From a checkpoint of a small mixture-of-experts model trained on Wikipedia: 10 layers, a variant of Muon for the experts.
Below are experts of layer 2 (counted from 0) of a mixture-of-experts language model. Rows are named router (the router's row for the expert), gate (a neuron's input weights, with its number), up (a neuron's input weights, with its number), down (a neuron's output weights, with its number) and show model dimensions 64-127. Each number is 128 + 32 x the weight over its row's rms, rounded and kept within 0 to 255. Numbers have three digits each.
Before each expert's rows: a language model's description of what the expert responds to. This comes from a sample of Wikipedia text that the model never trained on.

# expert 8
Single vowels and short pieces inside foreign or non-English names and words, often after a capital, such as N-u-ys, G-ari-ep, de.
router:083125134089139094131133155135131121160120160137198142093119135117153075144144110123130134086190161114108157085076164113166088169125136143132185131141084226074131115114064101152168109133165153
gate0:158118126127132093164154130169084198075147118094145094139170162120153139173119152175131128072100147149117136135119061242159084143140186131180185145164129160135175107133109108068134091122088149
up0:129157151109113130164105094140164155096080120104085089129138165145092118078140111136109104165038117075101139108160101132151159125102150129136102148096144113135142106045177177136109140100110175
down0:079137102170125085097151118144090105126130132165164129090110152114163079146172100142139122125157091206132102118124110066154163155164126148100140119151082157109178154112170152167170093146142079
gate1:143119100168073161141153131116110067102140096129107101118082104152128101147050177122120127075085160174107113123126093160095147131118129119090148152094147226113146095141097179107134073160125152
up1:109177110169162168166193123091145091176149074121140082106025088089161148145109168114169094176170117184121132113121122126149128137157068112114151122127120112162161146104173123116091183129095131
down1:084124044081154076174154119148172171147163190112150149185152143135180095126150121146139102175165073147117106061139111070135127083161082109095164139132166065120103134098156119077105187108116125
gate2:080125161090067059128110151073117175194152124139123144146088122115125069144128170231110095148152168127149146086172069119125118168116107138137167142102097168118111133121149125112212148108128160
up2:168134176138108092139117155162146114154160207199086100109059113207137115134132095152095119122135154085168161172141152107187167119142161136117159137062140157148092134131132124107150121160153073
down2:157112112125192154154121104139193178071083117119090133156109118096154162160129120094158099093112137152082154173170103134160087052186183131096107112172107120192097083134142174171120143137144133
gate3:068164136189130127107142102130150147170131141136135169115119104173117099141148178078161125066103119142129152048167165099123128145154096135164102191148139151180117122106087122132033162085069153
up3:164187139160111154146137136140154104148082153073138107131144149089096089098165119102083133210114116084096099127114173129132160092125141214171147133072175137123183112155194104138124127115131180
down3:134082132110113155116068144121079183131146049136135151137156115114209145128086166135136066075168117107078156129129154145202180131137141137119092156133068153155126172128171091132177134125107100
gate4:109162129122068107141164210093123085147187139100168142132118154111097150126145144097143147094116176149153117085064103062135144117121133145111136155087092131134081088119133113169118105066131191
up4:074113104149195168108109068120097114139050142123119128136117140145085064115124113056111104133127113151164144125119103148107144090063157089148051138158113140104154114081115137060132149122106100
down4:182207159176116154111145163155110109199160154102151117105103177100145136132151123176141131054117113104128106127109112098123160129159092086058130115143112136205169149170128106145209082161177188
gate5:125143097139111131126153114040112080138124107061159116170167159123203160157097179140132109122187142172174136168152112125139138143092180144141130121145117153136138157122038127120150015115169133
up5:134150182067178123170150177111116132130086096109067105109094133137135104163138185131145086104130142124097087189140114123093110142137107153119141159096114138135122143147074121110123137132162122
down5:213141092152096138128178123099088115064166202147128113127129115088106113154155088102117099117186113080134141157091161119109140085105150116133119092154072151180139146071143128185159107148129065
gate6:099118156083164154094090127137101130165166155155199107117123160115146123104139097154117119147143159072131215097138117110131166149141171099135106145083134162101172161143122130169141137125122153
up6:168168112116127079104170144139158090120129131158105120114176088123145066101154160172081108144149108163126114210138109164087137138101139077138111097129137134094083127132122093216146088117164078
down6:103114141142117157132156189092087234117155100142093176105138066102134109138150098119150127072095067119164052181141058094172115157112142131119129148103128155163145092098118148091143166071085125
gate7:141071093094117150131121132100145171159144096123164092090103110109129130116191118109106109128200167122156147091142110155186107173137060169103121149086119162094193186176137075133173123142162111
up7:128086126137134121121148135104176106179135159113134116079119108089157100128125149121154135097096169114115113188140165157062134136105177156123159144163157159145140153106048126136123122089143144
down7:077078146192147092145098160139071127114180093123125079072133142136139113173120150117143135134159129145134085131162099103101106074183174084116047095153164122089157203095094103099124088146113179
gate8:099122085116106086095102073152151117105102165176128147104110112194164170096130118110108162132100144172122162112103156088136123162137146044157100098124102155110111095082115097082160097129192146
up8:123139117117135134162085179144166157173054174136100123116117162147180164083114113128148167085151043123110166150143138128152176131160117140149178087142061097151124097153112192117126136112145139
down8:076156141100091151138158138174126091138128060191117163098132130123085153120170166145109117098138170122145085135102115106147158090084134073115159137091142107145090130087167024164120071099120135
gate9:132142091126106100117109159142104151126094136146100093152141121073124060167150157172119171143156113078177121087152124206142112176130154085162061071104132124102136121148092124084092033109103179
up9:155096090157164118147118098185082123112116077098162115128218124102157129191099129139149156108193145098177093092107155102120082098187187125088197109141131131108168107130145141118136083106096137
down9:110134096138159135133097088161134157201138073201113146093096137122118134137102150079101103142057098184196165081197105133146150176143098150197161154108125111128124152137139132120147126072128166
gate10:066144104130112141155102115185077112114119120165119132133142165160166153118121120108053163124145175162091158091047194150076079165102126096112131154148109143106061167110094135082121110087116130
up10:125130119132112104084122142119095166119096102094108162086041140137172121083120132147125173160154153124124203091145138145087196080164101084138142163108149137131144150141159101143153141042166158
down10:143087107153116081109136114145096153136192172092150120068170095109092168145102125070121064161086145122149096094174116129159097126209165135097128127163139162178112120126148141110099128207146152
gate11:111139164169107114097174141085203099129100179156155106100075094099129105115102081116161103087172107130132135071121133125125154133136125109099188162123145192102136122130138070136103133171135122
up11:169092143089164109064099220102172144160107137114157111094072113146154092103118167132108094167160101147175116116119146099118157074165124103138087151123134139118182103066122132172122185130132097
down11:164064152072162105157198169165090099148140105130089120217132165107114107156095123134068100141125150084098182172067139136196111105131110151160105152104073137155119115214119147086097089099165139
gate12:128114132150136123200182109114174134151113108105114081100087145068145126127107127084145135084143126198098094135094118124122100190135143159128195160121120088151064185191139112097138086112135150
up12:088161128150193133123146135145127148163136121124159064141113100154177133141146113133154078135113118166115134166093142120094163057160117110127113095134079138093117153139086158136140171153145173
down12:187173131097149148151146148157096122097111114114141139099127139145168116134115162120104083073121143164121092117100146163143124103200107097089115176127125049123204090141175151115143175162014139
gate13:123143120133097079093090126157137178112132215153120154052143130115113044091166150164185137106123144139147151176112153124162103111102136159132138115132159194185111131151124114148157130091138171
up13:095138144081097168129169156127076048157122144182125098120118087162097120082120143183098129135120127130126126110086142112169065099121153067094101115184112148073125090166098167171146164109100142
down13:096141113172153121067147099101137144171132116163170120157105083157126144144082142120138085111183140119077172140180127141065112174167118135161113136092138101077074114125102095169096182130077167
gate14:079148068119058082128138114072132209112145140125113154101124092109112103099160161116084147193156140180171142168107110124124188160118053153127061137100165121118117114147109138114141150058131133
up14:131084113151148130129066093173123101131143130084155148081164137066133134125176106094148137139092134143110144136131126133131134160153095157114177095125103126143108112162145088146111104126192091
down14:111196083099053140094167114057138134078101128145123151123063131124121131150125147146107148133207144134135053140109088097167117134106144104127069183125159146111126179121137167132186165113069103
gate15:205092144192106125094136120142150132162161094133123121215169139148136154076092047155172107150142175192119135121122128162142137079191076143141097101120136137157084122112180098101144106132148188
up15:137142137117101151074146114117081084125116164099157101114197170165118104120151123161081133140180107152107141160102191102126077088114117134128211125125120169167094114124189161068186108149146137
down15:119102184141108075106101144138133133167212063107088157191084137061137125095070135148098114108112176113133147121129056131118138132161149125133145111134109124099149171080112134138053135122110154
gate16:084175120053144120095074109065100131143109129170095051096140093164117120096170100135139112113121071127138185086089115120116128191217146146164141089110135170076114157124091091092119114127075105
up16:186122134140146125069172177139084121130171117071149125135084128129115161129104130165125166147161134097109054130081145162161099081126141074089099112153097163152176114118135195168175078074093171
down16:091077175062111085112126130118148128137109149172112091138105160123180085135126137189116146155148076137113179175141100108123137207162096177132157116053124136075115121117104078130136171146184098
gate17:085127193154115126105133113109142111187099131167108108097066116125107035132150127155086134056194148135128168082149111087158116118122160142188140142134131213138161107107100113115098168153102148
up17:095134192106136095128155125148137082120061177089152138104084095132056091124127128123170079111137134121101100101209087107112137145131069138159182153135176174176183127093112131150095129169062130
down17:060132132127105122076168129085132123052136099141131132132084158170142146141115140057149109127064123186095173118071141141183153158187138183146129129165105160037098144190144129110126143114133071
gate18:104072091184147201108102092116155129117177095145155059101152129096184078120129104169144164118138142117075137082102134134166089155128180131125128118202109115067101174103164161121099149116147124
up18:155104201120168127118065168130140110158119063064097133122121138161167159155113139151161098122166101145181157141148114116158171113185138146110097178096126163158108149140152122079136145184079147
down18:162153098117131147159140117075153075134143103115095124143127092126133070150091167173111128124130158132180112144076125130081096114110149159089129193095116160135142125173149187119074082144117100
gate19:198133138170132088173150063152100148157105122179171111125172157132133092108121104134167114108094222190123127139091122181191155151102126133138110137201130152197108149115091094086166118119146155
up19:126140118062117078135124154146083151052137127073098105115107177103078072162131168109167096127117121071130104132114112160168127139131201134132124131141039174125163094118096124190089120142113147
down19:188081168057118172155145161126129154153149116138141149151136129134136137141116163073130138114124129145110148160117116182061134136103150127152094105138115054155120119211109098175169184129086136
gate20:089131120104133112151079109169105095096092153137197171142149119149128091108110119172093107158141144166165196131143155164210076160108146163101154118134122152141179127129132093141144179116119122
up20:136093104058140104090078146072153161117198137097133125078090108144128174157080120154103145159131085101153170100123177127112104125117121108125132097120164180133086103091113148098190093058170109
down20:177090007133118135091133101168141077149131143133099143138124068120129153139122162119129065102103120174131089119058153104121162138069179101131123167092161099155160106178066129102192071136136162
gate21:130153105112132099084111172145141126081098065134111181142155074142157137077217147142151143143131140097139183156155135072173132107124191139058170088117179153106147084181097157125085188100096160
up21:106180084119085225166133121163087146051126091129120146097137122173150147139159092121141074129132130106156135145125128135192149131155173051047123078099134193152111088153125142105151081156128166
down21:105156115160120154153151089117127101128158183159134067111130138145091131101161118176146147175073164129121170127120063156129166170161101151140083155125159091173026150156103141081097118119063130
gate22:088053126142136119129126090082097109128131095132184090104140107101099170098135052125101149128121151062157107172082143115116106157125126107173113124117063132131130155142132175145232116116115121
up22:130128106120138163134067137090166153100103183152094113146130140117106094118086132131164108147190164150115163068131170099129102108138104067081096096125070158132106142146097143096159167067207173
down22:121106100081124072150095161128192147135141120110137162130162136157064130104098135118052148219118134162135187136146150138113110122195088108119145117114141133102095149086127109080028190102109137
gate23:125104169188103145149179081097148100124133151164127146147094063104167100114134121115083171060181120124141089121127197129088136149128137166095106148169115160130139091118072167123165086104126108
up23:121164113139192109173137107115099143149180105128147123131158117104070135109121200157072075096075127137119172104151086132140158125096120092104116112137138097145133197111102223115159125176189091
down23:135183125095218126123158112190092135146128092151128156109091123125092175103132160189156126176138119127149183120150162145118170137128133083121134150138153098146149172067080159188157097153102152
gate24:088095130072073123098113142078163136112165131155102142116142148114135059118141078119148122110157114124169082066065131189122133134053140141094113194101087128143134054138108175122144136174113101
up24:092129105132156177134068163096169128150177094132160072141150096174112182165080152119119123107126132137130119186118144134085142091072115169068149144096069158116147108161126114189099111094140144
down24:125125105117090107164094167075152116130192112130082131145200170113175130111093115153115117125191119216098138127138130043101162115118121090102199144155156154132167103168140099135176127135159152
gate25:111161119099111071150107118131115122109084139096169122104108148135139123167110103140175173063151123156138206128175141142145122168226106172183129218193096140127132089144142184116129118126094117
up25:098147096114155136149048135147200162150117123146156144087129150141170144175134123126080108073105147109119144119115124153079071163116085137134107067089118138168095157160133142135148054167199106
down25:136117059153120094140120131142177096144181184128139131143068075162147098099145105125122136096151134153191126119076114110117087119136083120114127113081108108112154109212120129143091125118174089
gate26:084108126165126112082139149073154092183101124160122155139125106090141094146098130185057102064128153186119114127152087120104110122113134136087115114160177166148143133132114122148121117155155152
up26:128157079103137156106140118148098108145097089173099141108154081198112133115078142205097138120162155102155086072087104134122180157075169066166197128111147175090129131122128082137137082111126125
down26:105192147103113102098090130119106120121113131141150166149150113101138080133125122063074150137125131157139082136121106082072099189154147084141130153111150074116150159087144164115119154153158052
gate27:097076176110145140152089091151133139102117171096120178137130066080124122141133053157051094100106077111114151114111136139110072115158184104082167147162028188139154168101096084087140194116121071
up27:088104124112108133120114134069099082155086142151081124127120180114161167120150094137150144112039095178105181113155146109142101121139108102121106175147095169145108120120124133140123125088110101
down27:147121151135104141119183134123182077144127094109129189150161073110115121100142089135123101111126083160088107095150117184109083156091103108127103100157092179132156114147077136106084130098107106
gate28:132066112160113108113184178175126101182066093057109175140137140128108123125062076152133130182157098098155114159146123187130154117113103185117103156097105124069104189176076139137121105152133121
up28:139156089092137106098092175166132118117124162109074110134134118139114107110153161129103094136007076182151151137183077108139102139158038084129071179135107171123137102099129113191152081108115139
down28:153152120092159084131142200155123123125091065140095149112055083128165123144126140093114177106096110093144120135166098074199124124098145106142176181112092158090125123124115153176190101139150127
gate29:095150068172177125180155162098092097165105096087184152076159125194076094112168155103145107163142135091152143134089079089119093164162075121129143112141127132093115091147122154165115104157128149
up29:123112120141085104113100130130117171119148140156138213074137138143114207070151104128144187136100126114103205139095094094137127116128098116109173112129130150143058134095114150137197084139123132
down29:152170132095195149098155143160095143139131116129113139090126143173146093132136146225151130141145121157131150158056110125118141133100078120108144159130079101133095090180132118129199166165193181
gate30:122124109094113074173160107107112158135082141086134031118075125146067157128059119155104147133206143086094109088113074147136125174169078118122153125087145124109092184162133135132118152150133161
up30:103109116049104125165155136165150153153125175144174100057084109156127115113156143100137163118207196163108161122118094166145100118117124172101057100175102160142096200163128118126121151089172122
down30:180113190173109127065108092088144099047125106127111151197131151137097133091127106145163106100062086121147152192095152141135108145107120108148114077128147112102164089147128125143123091171070193
gate31:181146148108110116126096123082136152137158125155101111157158109084123135090155063123157104165127137119084165137109127061159097118149105125073103118128130124140060151113171119126121142118018133
up31:104134169157131171153181091118162085130151098101096153099130127128146135153157146114172090158094099118105187169130129101180069071147133177115180097146160155106094115127156152106081130161100169
down31:189120139073117155155147135108136140084101186160165129167115173123098097089136123116148089091212131171109173134124158128169134139090104047109169094115140122170088151147121115136081084114089143

# expert 3
Short letter pieces inside transliterated foreign names and words, such as Indian, Persian, Slavic and Kurdish names: Sh-ak-ti, Raksh-a, J-ha-veri.
router:078124141098151128084121174157140149184124165116189151096123148118143073166148114112104140111177177132104135114122155090164076148117106146132164139141128160049145105128105090155138127103153156
gate0:168147148122099140125163164162130134168142150151058111130112172142150148148090112145112141048218135140093112138098166104165111123135164089073161183072095119114088125111141072112148109112129134
up0:102097152125125113134115106058079148040088117077149188131138098065087133172112129170119138156161167105120160129099128135201070158125162189101126081138155128119097093114152156117158112095085098
down0:084060103125079106177137110077208155085163167127159158092111158117143107189128145122077129167151155092155106112135101135115105078111171134114152104097107169160112079096149161142147174094091096
gate1:219121183164133112095129098161117099200148080105138093162093058128180143092129064141106129108145158133127129119168102168131123089107105105106094128158142085086166134119170118140083112100152162
up1:123102162111162142109097125132121212147159162033135132163191120190148105134162112153083117095081094142146173124106163101156111122155166055158147172164076109139077081117073149151186115153145129
down1:163112143117138058112133113127164138140163106067093149143147156088220161087062134110138155060100123123143144101198070185133136122117115140135121113144135081103168113146196147145155141083127133
gate2:105153170079143119142171131105188150138150126126146134074137135132140123103133187149151096095162079174071134105135097179100108144082163175077151167121133157123124119126180093206214046105071136
up2:173150095180170115153095138136079151098116157079100117148141157203140181152133147121157111146067158040075114093093172151129173110124141141199170154106148134165127151137158150080087095186125120
down2:132102056159149185103101144163165115172193126150119128065152189147085113096163119081135154102128108061149062161123115128138092147095129157083150086100121176140124113108143127142115157089126155
gate3:099094100114066128186113147144108139155135157159174152108112108116145090140093106157138138087139085117106140120191070118118139124163112156088131103107046119122132183140180129150136108057085122
up3:118121142145147150124123133144216169129151113141139175077159125124081118143110148172115169085114182094163168106107107130101099169105114134067059143083158126080088165186137102143139135122141131
down3:106176142164147130114121127129130129125164102132086078169130094137079146101187145086114097150085174142141142196096172146146087152165136114175199096137155169208082097145090150117088100145114106
gate4:110104143166068132070100148129134153113095108159164153103146137115113094146099112099155123168112118114083137063077048166177089172089178145124144083182126098120111102068169172141133112096144064
up4:073106143072118086125184146112074136151161114094160176092087129153117214112175096153147184092121102151117144143086152112137136099156117126073130131140169163133144131133105130131132111125147092
down4:110118117175072147155112143086099129124125154081174123162132180183130190139151090159135125089131165170105144224124128217115154130131110139170207101112141178115099140131162136156174121110092187
gate5:084129161058176161089146097095096187093126146109205144140140155166102116116188083185176143164144185140142131151189101147125060109094163113097104107125155101110157099084101089101179141113191125
up5:083164186102114139161096077152110137161146153176143096144119096140113112047120136159047140121149113203154119137146159092163119159172129118105149072153086108173128156157133096093163147120127168
down5:176126120168183103108155083116124163156178156149137150132152099040115097115094127174167111145119180068148131140131167125121192170086150107142108163176155145127171102106103141016137178160152210
gate6:179119150085146167154148107112152132142127096133107157098100104124157127129093081160120125062143160160132135129144106146123116129147093090165152143115104165133194107170167169078111089171107110
up6:154147131120101115109185144180129118178152095115147093125093120166096188078114074111135097134196169190180105100125142130127079166091140129123083122160105108160135099136125132090122242147080108
down6:099104091140068176120149158146138194085105164148111122179112149120128154101142076082163163144174089191150122157097147118131131134113116128103130120139114091185055113146068124139134192144062084
gate7:130162156105119156060154141113139166129171132116148091117058127103144104130162128203116158096175142186126175150111130137124111099108076186145127123128116151131091162191108142092140124090112129
up7:150135115136126155170101084087105086141146131131148121146111099155091116137135116113119124116136147140140059138124156122227158119121099169165171132157090166155117086119132167219040094165123118
down7:139140129087117162077188084150110158093124140145121159149133143132100092100098117135137059129141109080159206166117152171097081179093157045077126115097128128124067134191132122124115131093102159
gate8:148108124106098126153157114070169179131154172098156174168066211126119099170072121117205142115146125183135089086099143132130090113098108174090110136154161173104142110105119150180132096107135130
up8:167105095081164081139087150094171106144157159094106178113105138154177125157140114124150155139164104147093156102139087128089172113093116106081150126066112132181117139120149159125147113156133121
down8:132144157144138144142142147098152140088190064108198189130172142116112103131124154078126085129170124150104132088122089075170107083228087142154137154209080152131114105101168137140067120112162135
gate9:118140091147131137146201098079113133152151126089197127072248156148131138123105118159154125145116167134168139080139121103127131156200125083156106136104098168122100161151106060147159158106108137
up9:109171078129126084082088165078122122109118116109135098109143142184117125135137146147136144134125061159177129106164083120079090080082089139116087149046087152134190159151133142162150173132074118
down9:129153124122135107135138140191133082122178073199119131082087114085135165100155044122144129092089195093133102147145126115139032115133128139147151091172103123134122144170110152067170088128082106
gate10:117154119152060137126112152160171130058180132155124163136148087139106128182184137148117171157122120138139175133146090107150103116120129128145029083125153159098133095090124158116113111150174144
up10:143142084094125126194108098144128130145141113157170118166144109206170154110128105143155103172108125153155147189150174116112118186072140140143120162126123054056175128144172106168072195121102137
down10:162105153116136113150174129095098120133144142117121080157123121095097099084120140120119121133112153108050154114109135108166159155114086107115070079067120131116100145158144132074083117109102141
gate11:145123119147115124114165120174169129156175184122166102148181189138167121113114127114186085148148151111110136157108122147119144133086171090072167128040148107155179096156134080101130150135148141
up11:115119132132098111075125153136088134158111164098096162117151107128077153154141127191146176137042133084144065132153111168113127195126062108122138121131115132117119124121119149116202104152125194
down11:110133166083166100114165141147142167096172123157096107120093117128100122159172124181146116155119129150116070144134200150108121129130157118093126155107174129144130103157114062180144117130179105
gate12:159155162133175165105160101063100048149116133138141176117087157164182120176130132179091116095175170134059092155136136126150064099110151072165142165158148144145142106132122136115119123110114124
up12:081157103152139162145125083042124122092148157151117145143161120133147155089123141108153160100113160105133200105135140138152110119103124102154201153137158127157140136145075101105146087098122132
down12:176124172124113152139166112171171130137104096137121162143138066145132084145071139135138111156152147162073191124126100113116087119155186138116067133162167111133129157114077092081169114181164180
gate13:120141098094121083146148102175117148175141079122131183070141090146200159123100151133126073136184165185106174121142138125195147123180155076127081105153138169149176135140109082137160120134118158
up13:063086101143172121122063130108171118159134133054173153122091123156099192091131089163120106133160137131085140150089124149113105126081120107093160140103090087155142140124156131090154141154173089
down13:125127105123118054156155127111102084117130129155134123064125134083173081126165068142127126106156125083143083089100115134175121136119090108089097152109091195085173170117107089128186108153124093
gate14:131154104105162107120156111142216136138107140128159103137144121159191109119172114108118119091167128095143139100172153111138148202161127092089129111164147093170155094184120135145043128166128166
up14:137156154090165170094161082096107179137162091151133121162151125112077121120085103114136144098145126114134102162120181150108175126142136152077078137159143169152137146141073113156156071097165127
down14:136167153135160092143046101137098097128195195103135109093139102142138072133164116149128144097126173127156188086150161109072108118167129145139186101084101080129107151116119187153148142199141129
gate15:108167138134086067116095151140069137139144144106130162124194157122060125115148132137120139110153122146149157105158126166090100126110171137083104091117166154059086136177150110147148163157176145
up15:151148108089151089171114119199167147189158128126047068172102148131121160195156100103114080132136110135048159097138142157094114154119144097167191132121163169127118137126155140097136101128197126
down15:064061164170107063136107188107177130143143115115120156085108111122115128151145155129096068114074115123141102115198134105152144123134167160111101183140069177136102142148135101105098081183133162
gate16:140094141131117129084089126080117126130103135093084163162114140149076092079112133120128150044111158132139096138115180126137140112130176124109167170113104167115127105016124095048098073066106134
up16:102155113125124083197109124214047102085068137146130170080142133093117109193083129125140095111101124142122123155107124169108147116117080140102043083098129129084143204127180077131114088071143118
down16:125163166084092126131097132166151130093107103096106180181148111094165123133121149111125109048114138133076131183155103140146169123110186119109152102137102223145087129129102093080170127103113143
gate17:126120146168160090126112148115136127178127116089132143138165045099071127178118135097126129142212137150107106045101228192187091145155191099149152115165130107093080119170143139146104147114119158
up17:201163144144155058118139065109138154098125119187114131143163056139060107139123172153157139095158137153145091121134112141136136173194127171165157140123137166163107080041075126124106086088153168
down17:122139164093140176111141174086120089101124177173171111072126096147110118112144109184080136135077176144154174108173120174125184166126099123188085152108117096100141200172114141169082098063135108
gate18:154110119142131105085136157096132107116095145080129128092083136156200050150137151124167130139047135108178086170162124135108068114172124134093182108124122173097132146102111072156109084158138165
up18:176134165110153104115134127172162116135130148113173153073140138111186071103134138105108098057128153129136189095158148107148181177120133155053088085086127048121073158108118065146144158155100141
down18:139102127117148183141134104122152120090096123158169123127074125196141119125075178124163192119161120153158134147173168105125139177106141217117193058096096122108136134129114114154178137160155146
gate19:138168141170114161125070129158109069181156126132060122082176161111129116057096135204184175143230131156066170095109131142114114120124167120148053112168123084106136060125176102143072113123143116
up19:103167145096092059125124136126124116091125083158127151167196153078177154087138099118131153094167125116187125128119144167091118102144081138147107152070126097131137110119142121084136096135111147
down19:173191132095141108121153125098155179103120156145169217090103121092159135121143125066136111176138129140173134088094152146154128139102158119131139136131107139120060171140185157092091147124132135
gate20:147145162098128121115122144119149168163100153124163174115123098149053073177146162109115167167132187161080124110154140113100090125150116133122158153173141133138122108161117146119096219126112109
up20:155124114140134091152125167110124130097119101099104186142195109123119133105066107047137113136090066114076136126115135111049147142173143113095134088187138118197167140140115122121113135175133121
down20:101167187136108125109089139142143115126092156100171118067135130163085154114156155169149134119194185183128100103111105097135110168167168135171169127181086119150110147116138159166156107152103112
gate21:148159099125142156125117152194101149179174133163135099131141074179173115100172133116078161087046133114168111130129138150064064122133155130147146132110098163099177146104053149115112088172121113
up21:154197110149116171213188117124079111100152178132210108106093081144144088151147138161132116201144093112140116124117136117086098108127113069130131140087200108099179129108096182087125110178118095
down21:122135088159121147183133163060146087117128165175163144084101106069076090156131179231112097173139103179152128151138071133099154164108139130095100179132120151155111142081112144154084139165193085
gate22:128130125152155095123154134163131138178096103105156096149112127158107103112087135056160115130105148175142094164161175100164118133127164164115123150056116084179174065185133103093147170117114160
up22:108082114063105130179110136135133145054112102159113063099093194166092127110117124078156101134118070151089148145136132128128127153136164150116103139151150128170172179160089158112062080102067120
down22:125153157084165142096080122167124143083046205095118140139157170107165092140169135154152127149168090097106189132127091128119198108073138114113164148165158126112113106144116103166155131134161079
gate23:144135110110143090123042173132149088159084126116120167063171149125161114127126178123131089150141155095143179131066090154149108168124134082141179111094128091046080113078128120150131115091120112
up23:106177131093075115109164210093141147129125120108135140192168132104177157119218089146135090126114105168158179085123041139124143120095127098135153107097149082153153120074111136085138045126090139
down23:122103108192146103110128114157154135130090133158090116105165094135192113062182077130109124117106095136141145157156130132053061122072193165141162144074146099125110108060097080110172116191133167
gate24:117134101063157158138113119139157137159096097098153109117163167141181101126081132149116062143133134176130083159168120112176131105095136130177128150070158154137186151153123119080078144122142130
up24:149072101117182147188113182143145111174160164089138080145076154105162077109048124126068118185132157105134153120149154176122129162130087081122157165109108073114113073111122114096166144148151136
down24:124141115193106132076127102088096089163126159170150151170122159100072134123164143104128141089103117144138182121090123109092188128122141169162099187073141144085141174094185159135118128148141153
gate25:165094123165152087106069086102141109135138133124161112082111064125136119161169108080127116089060112082106128090149171149125139165095082114170164144118113118105172215173179096173109179110133163
up25:127117125123208092110150168147104149107117056101134124141152141119105156117085185126147075171090116120140111145077063141156150135138107154096128123125204178145142126107161142163161147077161170
down25:106143181138077176108121165158155174074118197086131113112195126064129078116144198175108130146225085107109119114175110078112137095128092103097125108178102119153110115135094075152095071099125160
gate26:136196169143112186182103145147117176100137148137118140099150182159155079124099078099162135143107139127123151161113192151144164074140048160148164112116111084088127141143165145143085125098149129
up26:169121122103130160113111216182146149127086156104182143162129044176166150170127066164128133180072114126123110057126061147107163107088159112137140184147159126131140125110126117162145150155146148
down26:103141137124113205135089011127126162058057139127090069126087134172144088161106065116113154108132106164116134126125163127196161134148099168173166081118137117144139124128137094165142060086134097
gate27:104066129073141091082120103189115111116094112110134108137132164168132147134123099144152128044153171158127139075171085108182076133204126142185096100130086108096102109145153084128159138152109109
up27:126115099107206105128103105176047048050092160173110134069158123152129146111130127152090087126070112149102101143102172084145154092119088104124141176102099180177135110125139131123139112184130144
down27:113131109101198164104125102087109115123137118156124097083142125153097126112104083116163112058225092086145098151128195177116120129130126162158107170110163113167146107156129151134139083173182135
gate28:147158118095103193124126157098103074144110139092116120134151147114069103093101152179098133128197159170116192086149145173179128199100104091095156068167106097148123099124151063091125111140120073
up28:131158106078085130106120169129092121154108173160145109118021129142135146131114099145178108179160136167152149111110167088109135126120118134092132076136115140131118165158117112104127086148105122
down28:172090107165133169136119110173179097121167171086091150144211103093151138131094181079121100068115130139178110123084094216129122090125128124154136127178092167121144083148123160182156144142135158
gate29:108129144099131109087117143139163184108110123064083139150143089145126121243116132117114153143207091136090139105139137096183148119170144086095092190123187119061091078154108146130124154144080118
up29:100198074108102170147129115109121172105168083142128117169127142179097081101117100152097104099092101113157119103180163125141098136049167070099115126118149166114178105164126153142145142108113133
down29:132106214126162136156131082129122087080094130158127123178153143133144172079149120195075117094131074148130126188120102135097216136149153082129114046110133083131121123151155193152139115123118092
gate30:133129159065195132126083118114159167162133116091132161152090118172130145182141128069108168105109116158124093135104154168126056109101096171130130140142070126104089182130110183076137160089126088
up30:111147132101115134105111165155148128161143149060105165131066113127076125165123126147085101245185125107153187098169110138175143121106116144116148115133130113057164113154094138137167158154170121
down30:073132143160109130161126069118149141086113117145105152132165143121106111191068189133137090168127175145136108179191164161129152100138191176153143087127183128127148152145085135176137060136102210
gate31:142164102119163120079170132112118164189170112073137144128086153115091140206116129105100124118155118102139063143157152097160141075112130121106120111108106104104129116158150140152127092100103145
up31:137127195120136128122066079145090153128133213134127087189098080128131067109106156149142168105177173161121185101085125150126171149096094112129115146112117140151115133128156106128195109134152096
down31:148152152150178120149127150149137124122128095118126125151105202163170125140133121186106080111114121117172095194097113180122019084102131147117128136098150082101170135119163136149137117128152171